Experts of a small language model: 16 experts in each of 6 layers, a sigmoid router.
Below are experts of layer 9 (counted from 0) of a mixture-of-experts language model. Rows are named router (the router's row for the expert), down (a neuron's output weights, with its number) and show model dimensions 0-159. Each number is 500 + 40 x the weight over its row's rms, rounded and kept within 0 to 999. Numbers have three digits each.
After each expert's rows: "comes before" lists some tokens at least twice as common just after its tokens as in all text. This comes from a sample of Wikipedia text that the model never trained on. Tokens count by the router's weight.

# expert 13
router:496412524511503547533539584462531527482446527501528533483498425473515516469498459492491500558408511443531500553544553442451463490508486491490461555470528454527483524482520460456498460470508523597545509479538484446511521501452528524498475403480497451516520574478466490487514483437469453545522593532498489460460478503480570542402489489554480528556535500525527461485479497493473521449509493538462585553575600482521568452525504473512508525429532518484546546522521499500583521414433485
down0:494563511458571506580512531490496479521478457445562501540458568473427437481507507563526523468482456503510507471547525528503550495542463473489487418470527455526528475533561455433508452543409496493493526554537505475464554552517542497573456426536538465510462485515549522490526560487533531461530476419533528564493519457413460515627491487528515475527531512462483479466444423559534507405496553470491459513501458486521541513514463523499454558493538446496504502501476469525483525537597458
down1:535510463501613465535541508521457431506563485555513471509513503412525479525437483470504503370496459511467456459439479535510485506488520470507519485414467510505494516495464415477423475488507508454549544499515493484536499456545494500470530473470538534495501468501544471477509566557483424489509521469561433454530428519533523519468471538497456576481506500477571491531512506511569521488530503474493442437501520514469525440554500556586554443552535548445513530395531509464540500592470485
down2:420550500446476483551500458517462480421472493509470557517536422449531547509541513527549530602403505521527511571525467494522596500539546440494493583487481467510465526565554509530481449394495512470506500568479518498441492496445465471530444485451542441501440514472491487469461493464483539537536476477400490489505549553550471547479499549456554490492486546512461467504493526437484485500477512526575442552523547487491501541553513480480537473509516463459495611510485572483520506486485463
down3:505516450531485484560567542430492528487513579538492482580542470516497545475504540504514509524568436531489567512541578543422488472476472500517500559465445606617427450461531553482491491456471528484510437438491441416524503507515508455514513498538514512541523436480550472440487486495474539458529480499541487458508509521551528547487536615492552475453498528566478509456494530500574530491492503507487474505497473513516493510432520525503500449498515456375496454451532525491489486541482573
down4:449424484414479467454499468421520388474501590547513534542551526519487483463474502465512529523485575491570506463493552534509597521512472556542463542451533453533539518520506437521505530408435503491477503471423565480590486500480526484533525514520507520479475534487463543500511457515494493526442494477533487543431534532522489515508545485589476439510532506433531445469571471471487461435489433500460518548538516486539540557548541419473569530549487513499498492496468489460502443548481509
down5:525509523548532488464456493508508592568428499484495491513407564456554499472539537463496545517519490530481535471491491494545513500522442486444540414466482463452503510450411491463497480425479477501520472512527604487501500501577518495547531476408487551514477448549482524515567492508607458627435497571518499440482513514533490484554525491486523512494496521506536501441448473525563571568480543457498398507499483494520535487488472503470561522485464492529541521488467463470552425493515496
comes before: "0", " |", ".", "–", "5", "th"

# expert 10
router:483462577530507432543507495484538423540442500562541502506493511441620536499523485474517536539449449454570500530585538544401469497491434510485507519558485450490505500501450508471510544427534471458545458523454466506448533492484488505460481447459524493523529467486455516438530539454514470543469498519564489474463517522524561540457452527447470513540515531542516522396480467542555464463500448575451532497509488456531493465493478517481527477440502466567505585513430527455567528433463468
down0:473486527493553522537503538425488460540500464444455545508481523563508417480507520536549467452518468461531505506482534509596486501514487493501410493461519441483523519478468541512583534555426479528502516505495478468480509580517517439529523448512548462468491438544525594497508506473558561511524508507535463574465549483465456524603485507610534474559474528412551529469563530508550516425550537466487490504502519450510590506548453497552424531461497485485527491514462504512497512508585481
down1:481517450458598490532557545577482462509493439506500528506475471439498528500460412461536536453482426540464476486479504485504451487476523475548503505434473517504511487476460481527426511486474515435525605516484513426440551529514453494445550475566531532484518511527449532431566547535513426461496468481493518449487418463516511564502476505502513576485444472487480484489514453523561563527556512495494501426458481489431498456513518598560501480486582538495555535430524550467492542562485523
down2:457500523488483489596498434505532530436496539554479531514483483516444524490579513495538543567450491451516484507547460466519548449501538475545440596516431437534522510524552521520479496426429458455450498541523462473444501497510529503584523454439562487487441567465508475504509452492553529517530437510373443452513472506499481541570513539488465441518482515442498493513447537431473519514536483519549513499548502487511529526567534565477517398517507476475492563508504565466509443504515466
down3:435536472574382515484514526490514591490487497504481517524528456547437559485525513490535508569520480493501483525478476458437460458506471515507497525506521521586473434505454598467476553442410484517404452544497473416492529497508485468595491500505521495480565507436493504473470527521496514510551490477491437500521547501482550481494479624500565472496491553538528543450498555522565460541533484486473477570533432492499481530473503507535525500523564501447415466453489514449448517500500558
down4:424453490446478472470462497406556414453532522508486525553558483484560508536456526508462518506552527448530565460468514517574582508510455506473471481483524509542503484502425438471472582520494486489541489482424498499507398513509466495550477437459471522401485540510511548474497463468497497554434505510518455495501497497500451471486545450563474441480563538451498455476562482437538533394476455472533490552498470487521535459511498465432559482581435524492470543497532515528513444540516474
down5:582446472523567564407458497522522536529428467512469458549439443444577490508542455541444516533592509546519521447470493550562511511532440492562581524476423480426524517446431520487439537517517515436491484493512526550475510544534523458549527502479439590504455491514509469523496531502538484529412513499528479456513560559497418489516464468479485579533524453470538526433509504510530507513495484440559420477515491510531513456449518518498490464432501533473493481494478470478538467520528467
comes before: " of", "s", ",", ".", " and", " in"

# expert 8
router:559502584512496491483486535533536438500550494507549516513535487510492518505579510508535501508491514490560454448490559482525520590471498529499581570446556465466497456549531456511556488538557532587567520496443519479476504469436481483564448491481485529490484478447489506510525519481564506529433489466579522452486524475527521504474449449442524570521523514450522465502458398522544515497553478539468560538552576456434546526429581529423466484468472492527509519565521505521505433425463532
down1:493531488499574463508553527533454463490558466534475484497454489421483536533460439496543511404567460547484432498478429519424471533459517510487481475407498459472554470498468492478482541497451514442522504534488394471462613501569500509432491521546521504536492478560539510457476560524470456435495480519540472467556420475534484527465458593491449549496530461470526455534532489532559587510512550451489494460504466520517510429521528547539500457507561526483521505448532513475517509572514495
down2:476508543478478475598479475443513543392455516487551532497476502478462509549533524519551525625442508491543528499561460484535557536476524533539492600499486466492466501519534532483491471396487531429523497546508532481479519502506498459526518505489505498427447510511485448469504455458499505534531445576384417446495548555459512506592545516477521459549477474483510534526506490488494540541571521532474470540468477537464521580524500548469475442508563479498569591476503497467486515504536500
down3:508508440582477484510552514533464552519447534489563507549499498519458540498505467503524512563488466567477523547500522524385432433440464514541521469543528595546522450495469557531474476419478492490577479542478454431475473418476497441521485505540553489491512510499525508422529536460473562468527437502496506559507498497514456447499500614478541512525501497533508493448496521489603559579445532476489473560510435448480450519451533473502485476516442462450503441497514479438465503530490513
down4:435462498508530513499514527411499396440490611522537584533502523454474502483512524425474482453559521511572596427514498582536551542531506457508467484512525511493511467459463493478477509438458524492523498532468578481578482508513486457462510475498442537432464537499501517452510525461468510486454502486530445483451503523487544525470485501559473484512473445361529453473514490490472447420441493475496463533446496517517542543537508437518554483581492459528484528479493510498460501553531429
down5:481539510556505536481468497549483545500462543535505518555393482558582514484521513524479581503524514490525534490483484524586536531533423457542513490498410433428508581445503571486476575439511449455500468509535566493445536530523513507461544449488522531491493482538504504474547491557581443553435523502531532474482560513514460472514531484472459522504501557490560506451485494526501566569530467424543405529533484531494452500507493481480546534462457507481456485436470426463569501513508438
down6:539451526541515428497467498490559556500511469519432519500517536488497487510528534477541492580514480517493470586500470455487594512512529465470495508605563414432510441547480509560479522485459492465600455500456460447477510552439534472450452536460483565493443479485563489418499478560443510457508504466455551577530484533467527536473471487498511503504494420559422520491519533482522489449561527479456471584465475545531533514503469500520508429509495526558449489420507467535446536503514479
comes before: "9", "0", "8", "7", "5", "1"

# expert 3
router:504439542543439515461553483456533428502554460546422505512479472517537535536528465535519522501534465471510437502527516461448476594449474518544598545482513477517448573510468495471512541504554501538544480507514449454484518497500543527512428473486500447489526518541464468534460552517489503500464545548512475489511521516463609457437432520518449500534478574492571499493414481522509527422518387565473503550529540423554470503473520458509563463537485433453535523543459469479456541477483519
down0:524486543512532523587499542492448512508512447461576519494486575525484443476440476542519583484518459514470506511507471537504514494566512458542467432470532505519510389493560509507533475557434532540506510537500466512431544551483496503542437425536560434502473478528512490472464524467502531519552438461525505546445528449438485491564510488627533441519504483480470487497471461528552504466459596472474514517546442482506551473546375492513471559474510455488497487525486540523463494484543428
down1:519525458531579463532584458525434438562515438500536494502472463466486502514470468485411513451504415568463434512434529499533485489432486457529542508467468497461450486444464476540422535435489523462514554468498474411498494518561545506468527527546529523479507495504511522459535552543499511451501525441505469468518415527551526479505495536523478577430491483485544442508463494515553513466602499477510472418499478541511525406568510553549490466526558513480532501468539513491496544579451475
down2:480505509521429512551467410484543537467468531494490614504571487444486445494529522544539492572470494491556542524537499484541597474498526526445470529540498516531476540496564542488419396460461462464500482544530477455502517521495509457500487504489494481499439492475495498515522447520468463491518437499430415397482517517529518496575533522458475460561514509510436481526539480487523484561497546505562501510452494531558529568541495515485497440442547449516494628490487553488548477483555452
down3:531515498484513492481549523456474555500455512512526536523469543522469568485520523531515505539511465548475571540471517511477507487511417514499481529526520623572519455461496578497429511426486520505448483447450491421536530520568490479555520474539531484526465561468464504397523546477488533466552449523518495522497543525483489464515463616456537448467454553581461552446537542576568504557488521476479469493528425478484506522457512513520537471504546522454474424466511492499475525526471606
down4:455439537433490436462558495392478452487470542534528550575542467505502517476446440496512531440530495468559531451518580542522537545477493478539444469496455500511558474529489490492509556437443511465544438445419559408540479500495537507508514472524506479443426533442476569502539503468489434517457547468528422576450461507512512530499525447561500472497470472448569496472558509541435474411513477478504508514521462483509559490536510438487530498530526504434495430535530498485504470506491484
down5:494555531545496531431482461529538551581463458529453484557446503485525517473559497523444514521539485586517509494496564526540527500558477510540556472433457473479591606464464502477483510512520405479581448468547543524495489525521525468479497500474462541481474473523493460512552485464510467558505496559550449518546522552519455488539501464494460503542490516467554468442473466497510495650560498438468447519500553508484506546468466503442486476383465461502519501478459495497511440522563505
comes before: "-", " of", ":", " as", "ly", ")"

# expert 5
router:497430536482498495519490521450486500518504461518511568438503452471433512563582528540483532427538493446510457468548502516498486600452468412484508529506548481475543484553520463535560528533541481493568453482504536441471486504512523537521430456379550575488605468527391482485500534449500462511530544517552543483467519465528531497460517491485504516556424457523516508529531449504471451546538487510431526509545548479476542480471476549508499497514535486535530494525489541574485443538405486
down1:442537454466561463502546521562467484520504460515442549538468443445482490510467459447512511459492415546440453457489451513482482481453530531518452534479462490519516487479443447483437565484479509463548558543531479465489583521539522565438461519565534541524439478529487535477470534545498478488511496441523511479516425525499474516503497522453429591444470487494523480554504481474540580517551484500487456396521506486514504410544486522521529447489577550499551508450506491385516435549532523
down2:528490501532459474612469511508568515448478515513472511500492500512550440543581569561567499573488455467546568523545508511493594466423548494455471557486507491539444499462517512479527461472469430447510496524523488450457499495372507460520522507480469511526492519506494467552515481489478472538473458495422516448553547541545548529489494556473560492507517474489485477529520559453466495580534472486564516498479509485528516548539485551467546427468537522535442624479496539503579475484547509
down3:526496510561477455497543524478471523446481561527449560542439512541473583458485503506541473502519445506440515562505510453449460472508402470489470520547491584583483450454524592451538509454503486494425510516468488453521485532472529462520525475528503487485495514486519475400484481477428541482524468447515474491527603485539570512503443609474501503452489482549513496487455515523562508510509456437464513577523443451493480541441471459476480511493488531408467444461509468503429495531503572
down4:470475476478497508450504540422523419466538519545527542545515496465509434459459498386507455490561553538586493438478496551486556504469477414533424459499518453514506459527457515485493513454508509513516478425425526469544481530508478517472474466527506469418407532485513547494502456504491546460525500501492445502459467525513494541552572504553464461482503477442476515513526447478446469436467449429512583483532540548566588525518448431421545478571470475529509484515452508478477469510508500
down5:529510526452522500457503498524518581545468606499509455489412537474537541503482465564504526494527517546502556503499521479557538501517436458511493481442469443434480501402372527524462507467534466523476520530491524502432464496549560458549510452425441536430444557517518432471517497462547507518455519536491522520487544564521465513496509519480464526513532449503547516433450435534545570517556468425539416530516543485499511510463505563507518439470528495494469577490443464451506510505529513
down6:521466484577502448534445536477514522467519483562496579531559513487525534512551477490501489580495509449450466556532467483448523492510465494538510493506528457425498455566490511551450488481397498491504437465504409487493489495440506477478487546472448553512436460501503467413491475503491506421484453507462532603518522492474516518489473508475514441502547397442487418500489460493511482509551494503482483576464462601499503471485497441568517451542498553488455476391491436509475545500438486
comes before: " ", "1", "2", "3", "4", "6"

# expert 2
router:450461562489461534519537541523474499532521447480512515517502511439501537554488460445557552509431464458538454461598534462441478526501437462518561530520526488567541501503522428516540508523520512542569442547492460510540536474488526528434466450504471496494458533462505408484556505476518445490510538598494531477520509547484554512432477566463431519545440525514610459435504486505527544527502483566427510511540527447592535489496506496461515550537506487511527508516433493548545562493437500
down1:427487446513599521471523523538457454525560458539478506504469489435503494490515474475531510408518406572493463433510472489482502526446590502490506476467490419502518443507431486460469558532400472528500546478534529451470490537555531532465531497543549550519433491516497525465511501568502441473493479448514522463615403496476513518460493511460470539439405430492462464514515446497519512530535527450530502461458545511449479431504502548501517446515517566504512480468514526472490517562490492
down2:501501480524465578531420522482531541423430538571567515492509522506505445486555505539530534559483510485575575521487485524515574497518580455493481491527462520528456503496563478443495476490498447477455499503501488436464486485396530514537491501508503554481406521432530473498539541460570494562505485471409491452477528546483499521500539521390487464506504476460537512513547479514471521560480531479528496546499494433483489578531518548492482499426528452524525557506530595522544452520476398
down3:483471463557461452495501484490491509489504505475545480551506461493450576472471544531532514528523473588470574539485485525415470478443429486514466545533529567569518433507471569479511502464434510458498490515522486456475501472503541490523496485568530500468552532444531477429552512473514564457515536480530459556518556484507500501548483640440547483534484494574469454432546547515560532511510512477427512506565482504509498579423539554549508450541533482428469443467476514541468536516446536
down4:472414557421413478490521523417462431448514537502519549541548543473494479502511502532490492524571563498502506507512507522476536542516449521493455504506442491501519505477475491491494533479486527519493450476471503500498422483490497539520540433515479496439448588442457513478480457488540546543496510532541479579436485497524421517501580479568450500505509530446514496475587468488456451361459439473511536491448527519566544558539538449456559526531536511434452456478553514469496452526559497
down5:551480507468470530418503517468484620512476498528468482534425527483533519456580524556530498555519549565540531478509464506577484484511440541503455487415454450437544564500409564503448515466444503491477492519537498520481500527573524516551531544520510533504469538551514460525548472510579501500424562489525474469482568511534455503531465449527486505506500531442495461441431498535524453564551519443551433526508523562483512432453427495501524467446496472492450506493453469481541452479521451
down6:493508446570537503513459544477497501474511519581481520553537501489531512468550476558524509550532480509458469607498498443475488454445569465488470487449498422455493452510502557502463493482381466419519403449498370485483503539448521500480441495459440542554453479476515475416515450544473495451535472438452490553502493446481553482465535508452527461503539444503456485505471504518433554476512505483449450502473434548480525501513504494493516474510435517487488520485537430517455550546442486
comes before: " the", " a", " his", " their", " its", " this"

# expert 14
router:435495470508460575523548611482566469498487509471475473439507456460555482496481542479442520487532481478558488518502528560486433521465509468460464571506555489460430474539451481504553520504549501501549436506519524508464544472457514598535422457399527572496567499484489462490536532491513470500455513513578486523475502518502500474466540461467448545505461531498529415457483496542457560547480508559536477501540480416527511467531521487512386529521574553500493513503446526489541461435497440
down0:519551538509488523554489515537420477502517477487549559531471560504518467505434520490560526447518480491497471522513509573531486486534445449491422461480566413543542463530540488511505502500435463547506512580538479517473550542443560476541466489567578444444483453514499509515492513484560554513537494494569520554453523477443489539600494494539509512484563467520531491509438454559526494439461533451471473528523449450464569434506409546548504541509504454500535496558493533541499537532599471
down1:491493458521546505438627527574460522480529477510462505506409483464479521514458524480535538431439488488450407509499453528464459461458528489487508486420469500520504459494487453440446494489469505461598554528514522454464511561523545477449467521507554520500488506555488451442515495570461454511515512461511451485511418456506490539488523508441473588449468490501500486515511463477592548517525460432534455465497521519470513413535503518527484462569618529461503506429476521477496513531553469
down2:474522523493458506545467509478538525416497490502508535513529472498447440519558507492524476573436451538530551525618438509475573531540525470530481527491502430535484529442516515550480435401464496480436538537544512458466551521411552488615474552482520473492463528475526430483487494469492489534543517513409531406468522556521535537505517569463486443535477499483495492534486503502495425524544470533535462521549507545447525472516471522467534452538479536522513597481461520460562488519545493
down3:437538533507497488481554569460521603510511498534459511526524456520467552448477478550522512548515458458473526610477528489445479467463463427504468567526509600563497418466558557470462522451458459468555474485423456435466478476522552498536527467544558512490504499464522547455536469418489505483503465497528477489485542511559487488531546588476487486482496498536508493482511491486530506598510515463480473540560413511463492543490499524493526469471500486412486415499471563469462452551497568
down4:460402503471473424499470497424535430461506604518503566503617515503519471507528487404489533479540503474511481423491545495513524508529485503486460532459536428504547511538486479500504528465460489485488485500462511454513524438530538532526485445505517465419421506485530547490466477471517464454437514534488458506445492513525555482501510479554498471512527454404508427466553500522462478401512429514509527509508556444588591484554524469488574484544536531446484483485504544459497431517496493
down5:538518489553541494438501476473503549507441553556473498555441544416495517512521517541519537535547518553507529497459559507536493536525461495445530371507488422438526562504414521522498489450509512482490541473532553474475480482572503484466536476454450562465472493500456450545500462500558453550484477550534463553473523550530510447557446501491488548487485555459532551439480462545545553594527540480562396527483534540469438509502477512493563501448480422500510557496487476454541480511490469
comes before: " |", "–", ":", "′", ";", "ation"

# expert 7
router:491526578517460551506485472488527491556473538464514494462436476471545478458558526493535527518479438475611476475580552482490509521497500419473486533442498486506513533501500407436507513477499495520573463495437461572461589506478524541509503510467506462545475518511489474494608549540487461551485478567506507461443568486493554507481526494525485539487501518530545462475546480507500487489529470538438502598505544431496496476430519431395465463518487563509481567563438520557495431481546474
down1:522496442493544524496588523518452503543506476550484500465448473425535470476464484470539491414529413588461450428507461563466483512448576411459521444437488490488513492460440457494474557540502508459564550525509505436509514552521546551495430494516546494514459494555461479439494517564536520428534515462498505468579462514495470523507485543405438508419482498495496553513501507545520562475523459483551476447488503537484501430558543568481528433500534507489496502450532509470526531548471471
down2:467534445560485523506481418510524572466475597460506533513501516551480527466522467525472503625489547494503521505529543498488568527529507525519472544505461415499490533503529538546514468447458494489489525527473536428475560500455502476550469457467473443482413464485565467467497512455510510556484450543430471437476544474408439534547520568445481479495522502526451467535498489495446528511500499530523481471477437510500500599522531577477513461461531430464473620559540541497531488527519536
down3:534499465526447488475501570513470554463559519513520572523467457518474602456530500553477488487505457516490534490505476463445475405482431459487468531537529530583508408503492554562474533421431513462473459469441500446484508502560571509569506408520511558489520507478492519445501487466478546512531471453536521525522518518483494474541522626499518496467518472534544503471441505483529495531462510435499515541536427508500540554414529566441501520498498536477468426444491553464474469572484506
down4:470439522411476566484513534406455430446507510494523487556510450421503523489479499481463430491515497520530566464429492474531537551509498470561389499498503499472495470473449484522460569572449519457507478476458514474530485509452521426478486486484501515515447511515480556497520464467531460512540497456575519514471503501484488492561558452528516481505573447426488503498547505486530463463502436430557453574500516503593532555517468421490608535544442499486506503454503586531497488533515510
down5:514541513530521492475433483536542585557444567474518488522448515437532564491530506524503557508526533521477519493459550499552548530529442472540520487504437435483533604468476522515470490417552499531458479533505544518446537506565488496502498483440424533448465495517527489504524515504538464510455512450599428494454481516483477471495531500539483566520537506438562483436450472600572507544505527445527460502531508551553451452491481501529506439449515574447504487464447445420529530521454452
down6:477474511505527465459524521485444531521501470533469532524567536466621549495514534503525487520469501506455491598492480452499552448414534471479508465555512467441485475498469517546499475489380479465456470499480385455526487489460515506526446534460481518505465455491528456439456505510432488485533500481459547584507485506527502520433525439481562431539495433528475406470459520505542528456516518492439459527444457555546538492521495424467513456488460494528414490426486447512483519510452444
comes before: "\n", " The", " He", ",", " In", " It"

# expert 11
router:539461537508497495491510516437502436568551482554491551457527467451503518557566450497507510483498428397518530497551586529485472550449493462531527500495502473488500483495461466501518519464495497551538411499493498521485545541429584489521499497489534480499509499471494518488469501437581466488525581547556519478468555474515551485401467543518444520494413559470582473473412451460507543436468478565468496498529501408502524496471605467483472562486470472500545504488433552469520473498481470
down1:478497434466588462498525550511500461507492461566502481491552435498500474466483469496467520400513420559418415460504507518460467535436547450456529475427500445513491465526487459471490540541433492516558558519487519488443476477550500529467513513550479503458472542551550522427492572568502488490503525422461483468541477491500495453508533528459465582441471440470535502541456430510523579496520462460522435444493528466546503455528469534523541451478524500510503530423572522502499439577490495
down2:485499483496507578508546527538531531433489522491519583498451533547519456554537545522549510595462436520529506485553502499499624454580499461505514594453475458495505532465501483461417516468533483517465509514482508496532488471421481482593469464472477487482427554492440437534516529457523523509495468510396426421451527509499536466520479473465514392558507517474515477538506464488515480565533503494550532481572502497471564527494460441475503441463465509492494572518536511478523514535468474
down3:493503448533463490513515543527479524476540495498544546504486437471459559517518529476459539583510452550492515560501467497486473427516448499526469544513511598585599443460526555446460483432440533510539420485451516501503473518572523511526542484566549497480485478485534473402530529464493466512558459416531479504479498552482527462492479547489563520492429558546505503448505444486526482496505544453536479537497459557402480514488555542504505475507518518496483376472495478441445481542492550
down4:466466554467460438460526478433520427475526572554493544525531516457526483461460508468466494449532481489497532494508505493577589465474503488569438467475489523467518559559501487427554548510363551487453477502450530436485515490495490475540503451511494453430451545478498552500507485504478458534462504499514441544445489546530480535485520471569477408476536539412495458511538513488456474401495493432525492522501544501570542524540453503529535539567483491427498499513504519526573442530456492
down5:521547515524512492453532519578500528540459562541472491572422537512534490514540545526472545528499511562585480494487542505558533492564488459505535453469468400383485526465434521523540542498455529508529487487520594498440501576511490494527522500456451521447489495472485412508509478514558501555454545478616433530506507522586497513525477512487444547532527541512508498453463439542482476515528517487588442488480538484469525498506428520509525447478445505468541555479442477480482489563463515
down6:475474494560512468508506481524493545521470505553429543540497519446516449548590492474502515572511506501481480572505491413496472530507553461534475513513517439391521452521472522499514470514387482480527466494526453405536515559441524493482428512482449534441447483463507456359529495506451490434510514480476518532527512542477520483474510493464521467503506488469481491478488473517477473426501456403453495542466418551491493516526425478438524437491534487548473538466549476558473539463433466
comes before: "-", " a", "\n", " been", " be", " not"

# expert 1
router:552470540536495541502515485436483435507504459569505517504426450460448537561586452486537479516485490464535544467563520503415443578467460434540503531511574426528558543498488470440525481502539502551588465499458468473484575509483532493493488521515462522469494491480459436504516478550518444561515522532517457440411526498540513477448540524474467497583445556521510504454445488535553497534494463566488516547509485427526484527462551422501466501530457443517513522485432557516488457465463442
down0:555519516510577500575519555503498518551526459440519527494451560536550459488458489542534530488508510483526503522499443566509544521505495528567445494529471495485462402451522519528503506547378472507477481557478510471430535552441502422474483470480556458488448496494535523485495578480484536496509497530501534560465579485483493501574507492581512500547550513523404506555439488516492509384499544485429478505570433444529578467486442535526461512507465496455545503530527505493446536478540528
down1:513483453470555522491525488544492477499543446509455512498441448450542521494456465475526493431521433546427400429473526469479470568462525467489490469471486456484506486517457482527522582500397522475509549486516483442471510500565507547498493507533517520494487508584474538392469556578513470493496468410508541467556450494525496474489492562453423509445471461526540493540496464509522528503534470495517485411497500422502467478534528569536487435545579566425528513467523473451554514552511470
down2:466454482473471575547478437528544520467545576538508559525494488512463480544547552554555544612493466509565514526559483503495552436504569470500488543549492439535453523510536494516442430494499503481427533514523494467513532516399500492554488488488477462542410493470530473523465522533518464539487476519394382432498535522482493538518449546475467498542507505439495510542540449451490475538517465492549462500468470528469483552537521479472426505509497484525496621531443546470522485514489494
down3:515514523541478458502524534551483533501521493508534515533510448502465588458510550523523564511568468507508538504482477496487462437491422490519489521476502583591550484456504599482489584500473513523419418478456484460476528466537517522530551519497494514475526507458536485398518504508460468490582502435527472486468549531513532426470490614474550501545486505559518469395517509528571475554461507468493487529532453493518509553473487513530523458467518475402507418535502512493423524523543566
down4:444488510459523498479574485429527440452455601461522528494497515457487517503497491463468509524480535514502560436483538498505530473538497509541466492418574466497540448462549467424540473526455490487540450477411535432529479448477570516501474498554515527459434510469511562482452483478521511526460491475535464541431541496507515441519581492575466431494495548473502478431487472472472438494484465468506471516539511504603546528484468441479557505508462440407495470435517525475431411520544484
down5:489551560497510514449485528531472552550438573500469491457416523521543540482512520586543521515500521522510517448540483505541544497491412496539507487474451499415591548488409529543507529470538486480516469499543518512456558495550489503555551499394400614459503512511479494479525523481454442506462502457514486455490508487533452511452543466501514561555530522449548521393474484527542506505550517452526423534515471483478497515466503524493548511462426463461499535514438463459561466521514461
comes before: " and", " the", " a", " he", " which", " but"

# expert 15
router:513494600498491505528504489435552498472486485493497541508457491437488544522499458459518524487500499546566521443570554475484520517524473488544507511525557426502451481458513480512478493494549540495555408544511436505482500507536510527486463470486527532489457518436434478463540538417507493556532509548501506546431625487494476462446480461510504584599486486437531476445470433476481509466498507512413500527498525383597518512521440461498518472488463452502550540520445567506470530452458466
down1:458537445504576524502569486540476481525502407583466476485479459453530515485514433451507477424526432539393440508486504556464437428444561448475486520475426492496505489477453445512500488505454557471519537452491482475518482511564540537482484449566556534515473485504515511459524513549518490463488450445526544435527415498513501511499518563488422540490523435458496462497542482501506508478556491497503445452503467508499527473517514508478491418534594543452519468403544501442542481571500519
down2:481478527502472557573507440512556541447525532482555513496547548511544469536536503571537536628497497460564533567574444500499603482480527496514498559553445465500485521538529507461470497463472487446445479525525477477472454475447556522580515473483486432520425525472569492493475507461539487554571473522402396452502500535548475525474488548486502413526465499477519523525486505513480510570548467518531473514505469478515533528504502502482495512459451482510536602524472531527583451476474489
down3:468514540545508468527549576514465541446520475496530553484495449492461497473509507551563493547510477529497500534475523470500471497497479524491453565469553640563420379492485559450500501421432484496486449488476490425464517418529487512544513507536516530470540517463480522395495516517486539464504481470535439557544567537536492457511461626483540491536514495554517507482502522490535496531455503495453501505528421492481514524459476467468537455531492453433474402480497458447490483555490508
down4:471377596479502524470515554401469461473517548531520557535548503479475484476479520502547459485535551497527538432486509527511531542448517494436467504452470468478485450498485510482519515452457515469486490434468545497490443518516557473490472439512466468449476518519444552483493477480436455501485516499541460510381522479489467504501505506579466490444514508347535449531565542439506430485465495470529490506456500502592538463543506446480551510522455452520513472465542471523520425555477495
down5:459552512526514520471445481546520548553466503557521503482355459532495485483566518565467582474533585531521492503481500491576495504558463467510551448513449387428513533462452499521537521483453463508515465560520507522496521486553505520520517510480446540459466504505464466537506471509591479534467501521483452511471523495496513487534444507467509498531513517461545468427482417531521481552529551417554425519501542553486515465463503450570558494456504511498467538477398417449520470520497481
down6:491487508488517466499519530536531468515461469565460506589537487479554513522517490481478505557538518517462460572511513415507538477486543495429506494531562415468491402543436517556455435493365486461546428445475433479536541518474546450476441504517473482530472476465503449423508516513496546404520502445472560550500486490497570493469489487461487464458542452514455462492440434465513519472517467478430475516495430503445528480489497463503525434532476553520442573484514449506445489472490490
comes before: " to", " the", " in", " a", " that", " his"

# expert 0
router:484428572518490454525549503461489501545532474512555545463483432451532468512490446467551515518552478451516449523526556476436525521471500489552477579438541477520567549545426411463545528442552460508514468527500524552551496548439518557534511491502487536607458520486465504470593527560485458507454542473485563477434526515544511463447480518468489488494458586505563503452529465487521534504524451548485493483499484484535508552469550435443455483445531509526505582491450452526450462510470446
down1:477533440503585465465604497541504506482462442518484499489463432433521525459433490465500469394501474522515437500473475524476491496443526486551537512427497430482521526472514450479419518513445532495523544484526439502523479564517511552482523462558552567510455490545483494448506503538528448417543489491520504437553453456527508494531498529513420561470459468461492514488516447473545530484622472441550452457492524480500496457536486515524461441490554546454528486458499560453435487572530505
down2:442501481504484531511486501481492534413469505485492515502558533515524424550572498525539505570467443465560548561565536487477560517443513470513480523542481475478473530513533454510494414464474482449492547564512519417424536448461500455575443551431545471489451516505555446514516492509526503536504423540348464470498537486508505529546498526465535520524583498513520487504493476456489545495478511487567545536553477557500458474575510481509518440449542494529470563539471558470528430488504463
down3:489517499562458488475496533458477568464547544500518489559490423490408549452509502545552507575473454575443486543522504531426505522497425455505480477531516537570506487520517546468425549483444463479516404440476516460489518460586565496538518510535551520506526510478498572433472566423462512506566466538543471551541565573503514521509487568464516459482540532551490544453517516489510468542515505466510461572570465541547481543439532512488539493499502530449461477509552499537458545523473533
down4:484489533443441478464525539411465423461556524527482559546552513435549517447491503470501543445560513504562518482529496539557580495517522470537459511444522488510528482467505483506504508483440491474439473454420538452529536500528510488476505431530488543434406556446525545495486486470509491507474515518503466502446512537528520513530533486526478500441574465385514476495593439511490469452462459460534510495494526557604566548580472465498537496536501487417487466472511520530479449576531491
down5:528495501488479490422502476503471520572484542514488480557427528455524575583588553531509522559542497566522530506444546545578505492501411444533534482471462442469510525466416517494502502471490491521485482472514558532445493543545495510513527500475560554452465490484484476499573431534545450529519504484562509513523529527542447510528422482470443549502509541458538510449466494523496508545529538398550368529486540561487480475451478505540515475451497421472521563501453482494518446529492468
down6:547471535528550477519520527557466503517482457553467523528555548502536486449556496501492467590500491517463446587483474467530517489488530422508484536521514442395492467534492502515513445523420441504527487500479451418521461518414496501456457555546454549530463466535545477401469468530446507469495472477443563572545487540469531498504493525435532511496534401550443465517493469492485498493503546489456511486476425618547525418508461444541521455494445493533482507493484478496461526477451521
comes before: "1", "2", "e", "mo", "al", "li"